{"d_shared_expert": 0, "tie_embeddings": false, "seq_len": 512}
Below are experts of layer 5 (counted from 0) of a mixture-of-experts language model. Rows are named router (the router's row for the expert), gate (a neuron's input weights, with its number), up (a neuron's input weights, with its number), down (a neuron's output weights, with its number) and show model dimensions 0-127. Each number is 128 + 24 x the weight over its row's rms, rounded and kept within 0 to 255. Numbers have three digits each.
After each expert's rows: "mostly gets" lists some tokens that are sent to it at least half of the time. This comes from a sample of Wikipedia text that the model never trained on.

# expert 24
router:109135106112164176139175110134115159124107144163137156146122113148080114135102077149147131127147172138104136168126146084145160107108160126142128146128137087135117130133100138120147112125134088169180125130121090129107131131159173148117161148161137207125167138116143138121093111133128134107123123152149109144156092130168149085140122145120120127127157124137148118104117118115077099156092
gate0:137157172139078151146134106156119130116113156102165168106151170137118119105136132115116137116152132120168112118140112135167130097118108123132053116136115106139082120080120128148129138100137106113144108152126129123173138131107128124133105123132128156156167169142096125148103105061095144124134118168120131124123185156147129169162142110120080105124115142093150082154115138116125113148167
up0:127152105123138136156126125125120170104148180104161089156140187133160130131170146117099148083176115147116128180136106147119141120112149120114094089148103166135113104126167137132123085160115116107134131159126151117119131127133140130142139133136096123100150140132115100102132115113121123140128147149053103115106126135116115104133111132158130126175168103157137121123151148200180127169132
down0:116126151105118153084116149136134115144148104137078125116126154112120140091160110171110115122139157123119173106157103120119130138119151135113096166093149112094135083126159144160139152059088146145117100145143072144154125139123117130135149144133120100143132138123173123138161172105124147128158125092103126136125116114133116100125140191158103150114147097184121185164133121112119148111100
gate1:103083126113108134138127106128108178153167111148180126143086164150135122135122121149116138125122105097094119155136145117118118128095088120136141125127122102131102104158094125114159163090139170082157074170142160138142110138077117097128122108152152146115103137096114143136126143114112188119134098100084139108142146092103128121150130130122134115095081127141135122124135164155090131124069
up1:115168128130099130178123103084144133124124135199148143158104126118158089126172121139078144137139106131122098145137108073154150156096145127136145102151117095135146109155136181102126117091123134131083100136119131138161094136098143078140117136109097142135135148141126137154110144139115112145094117134149131115127129128131189125154123126179088102127158098120116161174092128125091119122138
down1:113145157146115144096141128127142102188175109156160175122121145137134148143101142121143103127106175119103125089098116125125148116116133093134155138154167148132181161146140120121147134186119083167097141120049115132151106165087105128121124134142064114141122098144102147096094165132106157119136133103099134138136131121157135140108121095154134110140132145134091124107129142126117159121116
gate2:138105136124098145112085105147103107134090089123094128126164121157106141133126173134144097118133164153103046110103107117147150132142088136118126130123122167150158143137121086150098123120155136092108133112147118131114124128126121092168132095141124162102105131125111128124129152076141113096095103122125138125124116129166117102135140131106127113104163116117145035130124103158076115090132
up2:095152130138134148135126146075098112145121151103134128125117117059146127092108160085107192137099098131099110147120117137086128153108148132144125097143142140125122112117121076106111136136116110158117168148105120168131100100144122115146121133130121109151119088089130116143131159147156107064124114148153120078124119128107125172176122101149083112116149148124186121147157118139097135113121
down2:071124114139146177131077116086115157092119136109154134107156166147169060109123124119113152092147127131155140121138130125160079133163155102133102141184088084133126091130110118124103117132108160124154130161138152167125073125117152126164112149120111119139165100152115131106143166148141147119134107179170129124130157136115115131100142130127150133125112096165121113132109133153138115122130
gate3:114136075075074118087164156095137116102128182119112133143143143149150113095132121147145111139104144146121097138119107108155113131135147133151154107113126118131119123152168167120119124111105144155170067105084126161124101137123126105147167132120131128139142105175105130151132126161151156143117098168120165150136128134137146103168147122086110152147157118124110112096131093061159119119124
up3:084119096140161078116132153113104167166184095073124122118155149124126114136105149090089144132114101109123135139145122091141143118107132125157119092111134103150138095107132062141114097140123123118139126154124164146137125159118127115126099101118107163167135134091168144123134150167135113157139149096128135104158115130145073138177135173110118110152100121161128135113138173157125159125118
down3:082170104163120130136128099144116111161142074141144106150097108175130132105097118118125116149122151135149130169105105144151140142133116161113093118127136136143129128091112116140105119152114150171139110094130211133157137086152130065121141160138132115107137142132119126132178170114117100142130147146142120143159158139138152084119106109102137072090081114118145140149152143153118143139121
gate4:120083096117129122143102102128124144077135111101112122136104177154132126132088142150125134093129123151151156171146145108166111131176122133141172117129154115117161127151172135090078124067111088147154119164143156149124140104147145131131134171153113127089132169147135096125154086137104144139108125154109147118140107100162144150157121107162154114121128128117120137108126173093148125178152
up4:130101127174132141089167119133122114114130155117144151132126156081111115093109147079146105161117146147096107128169129133091111159130104123127143154154137107142083118140135119085134170136148109106139115149167090133146166170094097133117145106114145154137162131142135153110099104145098161132147150148131125178090130139107137121127100147153113084114099167134172075116085148102131109152135
down4:148139102116137103103144082109138113134111151173130135141167119134135155121055142138119125152076116118096158136096125153112140189114144101086123115141100104148106150169137163104153170176159125128126151138156111141138140098107114148161130160139115116148149125154124148111161134162153112087110122108095121130101162080122107098131131138138163170131138145116160108143147162110166128127145
mostly gets: ".S", " Hel", ".C", ".A", ".D", " Bel"

# expert 210
router:143157125158113133109101116161118148165149120159146115165118140161100154143128167154129108127144161129133119127110126106151145121116077139133152108099178097148155121101118108166097149109152158133128158136151133138125138109096175081104175144151097150091106082130086147122119148125160100151120097130094126134106145073163118155161131146126145131108112079145141140127141087113154103146162
gate0:144190134093124132143133109116105124122158114123086109110158122133138139149133128142128108155117119142137179122145159110156102116116100125102083142134109138152128110174167131130106130103172130132172138173156129138172109136075160146099087081126114148133109124162149128157127125130089083130118148087101113119188177130129152126154164139159164106150129143147137109125149107130107156101118
up0:140083104157107149106161160124140065163143107133119103144131127082143119143148109124165114096152145125129096116123100133085094073162161137099130103172129127109117151102116092111134164143137123142114103055099114107181127114128122134151159149092120135141138131134121141107156109149124166153116137123143168108135132178118108134119118103121117102145061158108143139123144151137140128127108
down0:158120136150110131131178127136140092161107097162168149129110118127132138141141109143167182146115173157168139093092123188116100141131181126121127137133141180122143130106139138108158140120137098108138145140131147109142129151122119107143126154134148144106124109142097143130122079102104146164185128143106166158129111127156169092109073097126152137129121124149165143147129179121146107138092
gate1:167112142152103093147128075125103148155109153130118157107095146166154144127111146109144138119125145091132143091164108147132139108147109129090102106108129088118176160153116116129106074115114109125132114127107135139140098112175139142126150103163179077115128117154116118141124089132135090154154121127121139123133149116134145100130086101111141069146151186147109126119158180110148117163138
up1:116138108139147134096087115118128102136149115135151119064103151119114094104137091085122127109137164142110126138178169141095137109110117127171162103152139158124144108138111167097120115089092152129102149092129112132121110128068113085120140103116136148155140151145181138106120158140099128179127125152163123135136095155112151120137127111129162123132123135099153173107080133134091155106156
down1:065115097162138136150165154114127105104123127093123130080142144131137098111157111114115068144159111127132127130130166129090145095140131148118125105144140102158089114128131119085098146088100151103105134149089144108125138088134124134127086092105149164126136132079111143067108145133094144154121150167122128140121127102167126112104108135124151131087128114144160130164109154149096135172157
gate2:143153158157114104115147106113087104134148113161167070107131134091146084116123152109163097081141115121114172125182154093113128138122142137126152118093159115093118123150121079139103140126146153166136137123130109165136137155124131118129172139126140110111153146153152102110099112114151127119093153137151158186129121101130125117119105125137110150115103130126131097188124175140134124063113
up2:139144115122130111141080164116102135180141174082122137113101107119158150140147118146147150128123123119155116101133126165150117174097142125162125163147134157119110105124089152184106147128094159148121166128162133085125159136132162105115153144110124142088146143156120103152113136113142118092155138086145115111089126150148114145101098138127143146131107157069146116096137186144105105166134
down2:133177164149102145120102100094141106108150173120129135105121104144124162102136128119115109154146163131188127135128137150164169170167145115147126136174117135144095131165134122132103139151141121139075117121186154155101145121113112116106131139150126105108147112122117114177116094123154087161156111121173158114138144117141114146159147118114157130156068142111099116102116089130123151151162
gate3:116173101127126124146122115115147101079102169087114148128172127108125142149127162134140129113114129109141085098131173088172165127143150128140138100135137133126110115120109138097158085154109091133143091129137135157080121132132172078101124110136121100092145107143143130111130132115160132152119116136172094115098155116121116114127155101123125109127179079108165132126141124142197141122081
up3:115170116133133091106118072143128150124160132129146123118085155139120120129138089088132124115120137165150122139139142113175131169107145130159139132086133137099166126140101137147136084143139129152123111105117167134133139142097130140112104112091151170157179151117085137104106093122104166171087117141133101127162160126127101166097113142131059125136109139139150118135181149152119130171122
down3:138122092125082114123102146134155166118114163146132081144108127110123119145105132106120134149138104137150165130157133141138085141135134135171138094130117112099131089175112113194135120109135164083143102102105102115122152125112118135127162135076121167141127140142160131065129084157133129089112137158129159155148118158131154147130149085189134112129138131138132128157117165171107125113096
gate4:108060122117145111127146133128141153135126112144092163136126136170123080160149132178158146184152130105181128124121127104132112160127104132139139152105130110130083136111117142122113100121123132177111126086125119147104105110100124115130117167124190151113113157147136132128120141141127102102089136130096166084162137139151125106110091094129143148082161083126118130099132114157175125128158
up4:147177121105141123077099125127147125122136121117102127134122093169138106134107119130130138160158129157131125188136123134117141177084101122142136127120153143128105129101146086129101112143114144189116151101157129114132123126120173145141080182188116101104116156134128122127117128119099129131146147171125152101190078143091136155137131134129123169059116115111150132138126134165118121108133
down4:130138096094179135152137141138164126113116112127146122131141104152140161109108143151136152120130147132141148179149172147105146090106098104079144093131151164095112105081105089095133107159129136132147092142127139143136130120121147131102150141122129149161145167142115111132079083114172138164129141159094151113134055159119113115098119139159142162124110152112157107128156116128080137145143
mostly gets: " Lemmon", " restaur", "Donald", "berg", "keep", "wood"

# expert 238
router:152134152152111166137117104158113143166149158111138118097108151131115116139132116134146155154110079140139109110140147109128137106099120115106124110096118105110143148125142105125109153122169156099114160137085117131131154150085162138129119150166127192099135133169114143199117099138094183159157125133109099136110151113106124137159115162108126106132107116154137162179120079085110149154137
gate0:116126124150097138139169181112112090137111125120136142121139153108130113102180097132152119135123148129108123128142142101097136119152156131147152053136071132186088132147134109098113152096131086102124098098120136089122147128143101099114125206133139130113123100129099119095133150177100106155160157171127133112140125107154131124137109107140123082156126113119131093135118116115090114108135
up0:159158146146107139151107087175152113150145170107147103113125095100140124117182117143082180157099165105094138163160136157125134102094173122124116137107141136140119111148073159138093109147097122128167125152118144152087091175120128136137087131075153123104140119137098164109123088116147111144124106143147126154108121127097125091115107134123145164120114107136106130154111140120135135146115
down0:123168147145128166105100139066138153122130128188101155162151115119104091120113092155116110115115144145099109121119133186117097137129110130108130144127156133128197125093118137090120141107136109124110090108139128106106139128124108143152112092136111136105100124156163167176134103149093147135145104110162130129126094130179108143110143150137113137108173120163127086157082123131094127109143
gate1:159147127152160095084116124117146096120181119114143110127135119146162119169133169145127141116114133080148092121126101159122155093173086130118129169159178088112131132101114117088104103149111148135130151103067137121103149139127168119141127124133131156115085130133133171136117128142134133111136129156122165140141130151149158105184141104132167106117115093197104103118144125138116113121141
up1:136122186099101065111089096140111126175130126142117124092164162094149181137119142130135106108149114119134172142104112127108117135095090121119140151107144147109141168111090153149070131152134143115122118122160115118110111102139152133160126114180133128149121137089134153149144144131130108093138137117104144152106116131086125106107177158146137109119109154151186123117112139151139104085157
down1:126152093130141156137095139159177171144123128102125158157100113098149079133140134157125081083141118128138136136160105127142152109119129120171102073098157137115151102174107174122117127123142123132101141146097132135121126155131142157134116089128099163122147142164135122189145120158138161163122115088150098132144164134119114078145098085133128123146095131169145167139132130135160142139112
gate2:112146123129133124112151100176106132147154099089078125107117121124143096130120128129148161132163115133175137135168085163149123123157066125107120126126127107128084106101176078138169116165115156161169156108098124114150126113107097122135122114142118168144118115107129058134145144126111153105148114141129115143167120115153101153137139162115114101128104103138130114126107086163103148132173
up2:169125131118081157161122140141140096125124136163150084117120133127135134126137150110141123110141157150144102097138114069098077113100148131145097168117125149148160131122095132158124112159119101158071112130117141117113095151110148099135123107145122090140122114085140086150105121115154148105100141142118093100131170102093107141127070144090105087134162138117093121099130170123140109113090
down2:125082151126148123138137131108160148129146123138096138125103135133116121155154137092127179168147133075165134108117124143143136112140160109118137152143167070120091119138150120135153166107155156126107103155121156135104094139132122123149169093152101158083165130120092133160142136151132160107125105115150121115099124103128118151141158163104180111120162132154144117079134056132151103104125
gate3:117146126121125083117118079153110170139133098131124099143132144184124151149078158148119114160107110112156134090111116167127140145139134123099171087099130138166111111105122135159134136136132114099146090159149106066102149149111142153143127068162108136120148110112128127081107144154140126128124115132129123120138156152132146148083108134123104148103114126102189121166094085128117155100107
up3:104129148140163146120156104132148134086128101140097146114085153100143135156116148130132133091148137116106144127112122106184162146134172125121122108108134114091107128113128181146106118177095135140115136147114096160100179132095132111073114129179149140122152099123106126126169157103137139157174112130129087124140166141150128107128072117102140121090083151166129153117158117132135133153143
down3:114142125129146099128127157125084157102165163096160127088103130095161151176156142119162095113125111094104110138107101129128103113098089078091171119111096142135130161135143132135103143116135137142143189120083107122146150127139154145195141110123137160124144160148147094127157125128113146148110075121128110110139151090130148130143136130136110120073110098118152140164126117124136169121152
gate4:139139108125111101134102106113140129112100146126166158128114114161098138129156140124118135158148136147105134156145121119166183126140204131092143120165162137135140141152115121131127135096145065153128153125117099124092140129137139099109181070152093102140081063116133112163107112124109134095104115084161118100127144107136128105127111112131117112156144156174159166126137131114128126119102
up4:110132165081108096106163169099086136169121170095141111139142142127125124110151107107145104152129130123145061062129152135123111135126139124116123146092153095108135123144135135131129158179106131148117072115122113160129119157154147102152156165130120166149159149131131113118099154132100162136150119117124153142109137101168127153105121173127125128138126185167166120111150163146111130105138
down4:090121146120128099101109159086138142144125139171098104149107164121121121101082117109121122116076119137111143069120114105147099125122106121131111122116145152136137143118121128167151120134073120154138117154140153152131159114112155126087095133156133152164103120143110171104122143157147101183106116141146153132144109129158199141100127123176148137143151138134130146067145124147077150109116
mostly gets: " Award", " season", " version", " Championships", " edition", " match"

# expert 243
router:119125127161174179100165133141161120104145145111090122127132123114128105132132087141086122107125131141113149120144120146130138121108145138137118183140152101140149133106099144138135128125116080151174134117147128127114146160127161168113189096124118224103097113165164095150147138123116104125102155142169129125143119150133159086147116148142133097127164115167098160147119118136133104113118
gate0:135134156092142123139138068132128095109149169106118131141157156140114133093174143170118096102152188131107113103153163132133146093155140134141102111124153152135077138099097152118134129095131071084152145115122134082122115102126112104128099125118201137107118095112156105116095107123124103133126127122115154117136105144145202135102153119111134122120158114146135101114129126157126110115147
up0:098107145172135126131063120154104153126165122104082071125106135184146152166116134104110113177076090119137137089152109093110136153135140129121152092156132129103120127154117126125121158112139147132108133152144146098118131135157131145133153125092157126129122132079133118123149110158126123148094151163114097141085143117158162105134102104144107098134131190123100143132150145125127142149081
down0:096145147155163153102128103164116129144170123116112081121115128150100156134100150114112152156117139147103172108162135109165164109129120103129142119156122158138164105123084186099113092148124203136154131127088132100126094085155137098147110162102122095172142135151104136100152127160113128110083095100142118146139115122138139142083124158127143102111117144088136118129134120120105137125122
gate1:140115130136113083123116136142113153137128110133168159074064134105086134134154123114128084165116135147159125165098178128132117123082136127089108078131082149107133161138091114134066114148117085166127130119148126134138136184100146117134108134118126131115151128109126140144126150094120089121154172105147123108159115112133169161123159157120110120122154107138166101107124095135149116123133
up1:099149069114150136086144111120150151151119111108126113100105140123148127137098121151123142119090090127091132179102171153111111105141116130120141088140128150130088119109090117125120114131154039120107155111141119156104120138133084181129169167076142141101148118119156164125104150115107151134105165140147118136136114098155118131124146145105124163148143158137101085109112124127162125150134
down1:107157082088098144124129109150112114123107098154107134141177126138163151110081126104116127159124105107083099122135141093116152134157105088094178088120117114180118127092105122134144121139163122128116098152170089116106124133152138135099104154149116107108157160147088162131155119139156127118117157150110150158162145159113136098185165116107097110103129136132101112104137118130153153142105
gate2:080101145137152107143137113113088142168144106107098109157111161111079115135131106089115134114113110094143138151109112149110137093144113118139130103122121094097195152087122130115155095134133147120120136126161139130122131147119079107138126101047114107130117126145103071180134105170093152161158110129166139116149122120125120122138101139111161157105109121167133099126150125166121128127142
up2:166115159116149121145144153144112081181133143132142141108118153116167129103121131119123070129107127118130120154145114145124112100161076133097124164122117133115129146142109087113099103139137074126152060159142147138129122118147161188113156085115066143135125143090139098120150122128098133130188109125121103154142083123122135139113146124130074090124132148124136093130123123130130093106123
down2:143156115093153131119107149137128142160143115172138119153126129114102152086092141100168162103108179152125127173127094153117129151120115110166149131170107194134130154114149121108145143099141079155136098114122101135159129098136114138121096131133151136157140124106115091126166109133118142087121104153079158160118111095085128119113136091137080136157169117118100137101124111086106128135147
gate3:117157113101177122109151122157137113100118093123144144143180122126141121135111110136111191120117129148107155137110145139153107177125138131096106156124086131128147127135108197147128135111112114113141088131142147124101136093118131090128148094095104124088113142160100143118108121121151160134144079104140113157145135137148126089146112094155124086134097150169140099181167126077098109116114
up3:153125145145151132161055182145070190155154137113112100144093105110149091130120121087147130146131119127123159139184096106158122103161127124124109115151140119163120111096143161136128152149154117137096142157094116140098096124137153148118103124156163103116118129165155141152146142100117108118139130132115172111142147127124096118150130143090090157140136115105127143155132141116091109172100
down3:133128136126110119142101149170110095125161129100089129111133151132142074129131101100124170168122116074120115151179126143110159121112118069104122112140148146137086115155114146125110182155108148126113139153163138165069124108110153095155138139145134073115155101123125116098147105107116134161137136133117156141116126150133141107146116143101079087134170112109122109100096169118133127141153
gate4:131149110136098128155143176186144107120119153100159132125168132129121152125137167147152124110094106148109122151144149120147112128133120129133119158098118148131125122141191117156131128114112113157104132083152113128159109160120102079110112152134156164109138133105073152120124127143068129119095130113082097191121126116129150124112128177210098124139149145122136128121147106124124105140159
up4:140139122128109142101075142109155152101093120149085128124142103118111125100125136154125144139145167150114132152140147117155120129133140137159109132155101153112110144104119091168127153132120134105130067148067109144108146062140120071137114132142142103119114123039159134144161150119126127158100142140135131092146116112124078111125145149093136087117104124129115181102116120132120155138149
down4:112145119128131117132112089116134083101120102099133097143084141115104086170098127125137129154148098117151094138115113149143156139100142130140122080147119107080119127099111109152105102121107114096098139163119125168107111118172127138126122118131109108137131151170096173108119142120142159124138156198096140151147154104120057098111135101085097105116118135104136135113096130128097085098116
mostly gets: "′", "°", "/km", "Res", " PD", " f"

# expert 118
router:093150139150193158087152130102172107129128153137092132121145100127128119116112064115137141163147156117109106167109138133123151098109200166149117164140108087118119117105122137137154141123102104155148126156138111118130117111151160117121174152149133182121113113104174117131111138086140116120110140150136131155131105133178113097114113146142149103146169133157128137089112100109117106121155
gate0:137119091155126116158135117119139184113122098134106160096129184142185153128163133131129107138138098173155109140104132151153168146143133131108074116122124131167136130101170134147116101092123124124127139150121125134082103134119143120138147156105157144119109131128177120124125068113120118105111119113084132108070081109113173135133111100117113155141147157140135157115112160096119140119072
up0:135142116134154141149135136108101134113109123174133136113172161115154106117183099108125130144060128115154079138118094101095130175183117129153088123133135130131196123092121134136135169127111148128107127146144158142121132156128120129106102134151124148170122136134106118103149141132129144111184131107143118125135160096162095096126159142147168141092151148149123157132117136201127115136144
down0:174111124142143156081139124134166137120087144114169148114137159088106156139127133124100178109117095135124141140130128156135124123145147156172097132164104122152136134138115110168098149135163070108155076161142091152151145135120127107092130140151103114153127139111152080154130075139079122104127152114137135100137110139138143102098135116155125152107151173157103124128108132136116116147069
gate1:118142092146145119166156126145141178100069124069151120129152153110123108123090123121104133141113117122131125172121126138124118112107154132124098136131095167123100158108121137137148110151101088102114108112114131100132148139106101097128093094193121090175133152074151164133141149144133128102115101142129174123132124148163119156151133110124179154107141109113130142102155102106078139100148
up1:128105198145086144115169103146080136112083104161127091110119106081136089167147135070161123146135156150149135082142106138130145117131132124117109132153140120169104123120109137151119140098130129132133143124097089103189080103113154105151149151123107155120149105162135151130122129128124096118132125094096102107155125115101179111132131158129120130146139114095150114129147158118162138095128
down1:150156116125131122112126127104079142150117138107132129110116152122084136143121114161125126150124104182143115120141083119138126136140104162096156172112095111128117128156091130127125116126120189109138090129128118131193158056145096156154120103112148184131137132141102100173121123080132174135109151146135137134138152102127170138103131096103144105140125141095148109138115115178132126161156
gate2:140122143094169139158137117082102139127150129142124117150135141136130099142097111141140146153125113114141133155159137091098107131166104135141114100090101129148142143111100090161149148142138123081112142132142090131145132129094114120110107137091163080134076115082167169110132121147141138114136128067160129126141115149176110154126091178101129113144163142114162085067142109121111114118138
up2:122107166129150145120137080091126116087124124164165134114149157140108082130151114167131189127124118126186109143106115133143133124130140131126158138169170116120134121123137134132125142131105149132150121124119160155140139067104086123151155077115129119152099104118154131166087148103126142129106127098122134134124139087114082145150097153077089137135075102130104139107083124134112131083131
down2:148129081138096121143131132083118106121125144080100129115120104143123111111184155139124089107124151114184130154137105165126157157162131146098170107133115147133158152152117113111141112119179112118107127158174099099126154167111120072090164129168160157145110138105154110117114147100135129130106088125127120122099135097122123139096169182161139103142129143105123122126154118133160164127142
gate3:132135116109095125124158094128146125107134159145096155154167132136151167130138143091122111111136109133118145112114147114107142114109141128142097102106093113112143137121117096095121103167126110114172194124071124119159104133119139162166105120107126105102091114111135130092130139081135158144187131158121126183122135177082148106117155117103121126132153138107175078112107111150148088142136
up3:113159114136106105166124089100126132154132107046094112122119097114124092153110120092148129168120130094087112136121115142121136102146126127126121118147147116148099116151146105120126138114108147112080083157145193155121123111136163105108133131146134134147117145138117083133125125083126127120125179121108113085132135131125110126124146143097184097106098139108083138112119066177105128124146
down3:130152131086112135128087105117112165139100128137165169129086108161151111126172132131116138131118142114108158138132127133133157112144129107106155147153169157114162101121120093156118099106163186109111145092124181082177120101162118071162114117108134141137153084141135130142121119147183101109140129133137124141095126116082136095125109109104154102108134099169124121126114143140088139139116
gate4:131127079137128114113131111161111118121149153134122120144088139083109127142122101096178153150154135147128149154128163112109133107100122132127175150095111169128096134129132123136138136097127187099125121184154188141157121147118125090122121128114155120104143145105147128088120132094119144122119155074147154158107148102132109148098133133155116132083129141121090068146098097119171089150122
up4:114181164148166110135111133125138125076119164117149147131119120075095148114164130068161142144134109122142140125123145130187128143145112127145125106148106122085117123166134122156092134118151135122120124151106156124145104150131141108141109098102110125144110132127131136161131120120118147134162137133095110120189143092158193122143125101104130149119160127111091123197132116107147141140199
down4:113101098148131127160129147132118130109151113144146181128086160111194106084159115160165114108134163111112107150110143124122109139124165128113151118135123122106128174158118151096103125125126130148153067126096089140100146145097174135097116130159132133138131130132116122139141105193136134103131144138152135105111166092165114093194157117127148112129065110124121140120099115118136125150135
mostly gets: "c", " J", " C", " Gl", "asc", "Sc"

# expert 161
router:143128173154142174109121096152147144153130126139111121140099113106137102143108127159134106148141088168109111116127122103133128112144109164143118121147177137115166135090185112126122160087128171106121157112141159138134093162128181117150119124160103184116109100175129121131133137117133155139157140126135118146125107113159138114108088091096163095148092132084169157175137093114139126135130
gate0:119132195120136159160132155099120120120091129148115127138122135136127166120129118113138112057143103149161117166142118112162138149167096134131165135114150148137158148089132123161088116132081141098128085142156134130152160105154122121135153120106085106109134154065117169128099118101113159101132120099131152101145168097103120146151159130128104128145109155095096123154132114149101095143100
up0:096169123140119124183100138153083122101142178108113122099134136103113146109123123116116124079127173161149145119097128128148121115113121124119140099137131179126119114107151125116144119096150096118143129088187092082139093157119103120088128113132150126108133143111134121091169184135130127129126183121127145167164099120154120092146135129134112113105110158146187115110131112101148128108173
down0:132115111114142115157121156129119144182110112167121156124149155122128132115087132135116122154130137129108122102187113083129165088142134151131132144094156191170148111102109116130179111126127180150123108141083125106126131124190129149086117109132128174104081113125145131118086129139137108176133182141088144162132122119116135165107129146115129132145120139128121171165124133138129102145101
gate1:106095110128136153133123110135108152111132099132107164140128135150129116123150133111139106171107149171144104124136129123155115090126101121140133064130115127187135093125158130120145121144116129059120084138119108120144139140157100125072109158113141123144149140113111135123086095120121110136184119175077134118165142140124120124168169155145107122153158116147137131119109093143135075068153
up1:171107096103107113124151100110101150154121154135159132131100094095122143135136138221132129135109155170096131107141115089110169140125085126103133145139105106067115112133133110185143107138123122135154148111135139092124120128146153141137126112143124094118108086185111155128128143145129134155136137156128115137145121151127114132100113130167169125095133128168136185155142104108112150161158
down1:155161133154126109137157128140123131145141155140135114144103140036085104158119123160132120111120152136091155096100154110084136173116126116151115190123136140090134137090122134158148103097089133156126112127126140108108132122156160116149149102161153108138090097139106143128183178110125107190127148128141127148111133100108121117095101116123140154138114129138120105118138112124101123180119
gate2:125135142100128129132097135108084113147102111164156118099075185164151127164118181101106111124179153124135118188107156113114123096086088129105149104139079109138165128138111128134128092080146146099124142122117134169134128094111093133096112124153117174096135132146136136094106157155143144114112161117144133114151180131106122126144147115126124135117130149107129123143134114145132123148069
up2:091092149125139142109092112177178106158109126177093146137143128157128102087087145134104099139169136151135147124142136111119120151118138126162163117134140126130133129093152140116166122089134131096091124123132066161141110112139121116124105150107148102141121114101076163121137106152105185098147136129119132129128138158101044097116125150138104124114117109128139106147122106172114149140147
down2:136127125150112126114138136132119161158101141094126090156079112143145136170126123139158146107053134104130134133140087124110097181134081106129169143085110103115141103123096135100093120161160106140129133113094110145119095144122166125103165117162159142125143157116118172130150134116110161150138122120134108082101153147154143124120119172107160151093140125129145173162122100115173125114140
gate3:167150148122049151122121121129139117118143140149105117132138123131103122144116104105118103148120089146137137129119108103121158125116128127122177119123141141135159146118133156075118150145144115131107128128140087121078121107149144109119097095130148115193105137158171106159175141119087178131145122145092098100099145128091147103120147157105114052127142140114135177133163141129103119100140
up3:131115071110161162084111120144143135154083133123167095131141140146145094158079125166117143141148155144119153171110126143175115149151183137121107118125112128094132121155090142121133098125113142192130113161084097112120129120128086148175126147139113178143130129145105146089123130128105116149163117097177134096115127134114130095134099155110134136160102114129126120114173127130107145158132
down3:131103076120148081135144124106089149114102089121137093121121152144133144129107136105106126133144152147124127125131141139121120156122140106144092124129095123130108166160162145138136121135142111130125128142101120153141162122137110121104132083106157126137121149134146122110151130124167152081078111145138200130160181119118196155130116155151150144039110114106117118106114171142128124116175
gate4:134137129114105162119103128128081128133174117100145125140163163117094136099145144136113155130153118159155158120101130115133115081137225123114130161137129104120146093147145158116157148136138160127118146123103089117133125104119117102112166168182092140115101126129115148151161117139138135127118081146156111106121145130129112090139076065153114136158103101169146150124132134142139120152126
up4:109108116159164117171096164095123084128150143111159152123161135123129126112153126116142195142186110111119150146158116131125175117114152127119167165136124103125172134120142098122096180129185124092104140145131148096093120149153148132111124109105090070120123127142127123141128147111125117110141156115150158162139122145122113136165146147054133146134111137123119108118155167136118104143113
down4:198139161124151130155123083158133094113100126117136118112124115101129109141108165115129129127147146118176134197146146100112112076124177154124110159130126149154127137143108110118114091104111151127158153103100131138153132127157136102129173128144115165127121152121114118142165143135174091136145110105121087128128113154117119107142099072132132167166094096112181139097147116115112130138105
mostly gets: " version", " species", " construction", " structure", " names", " style"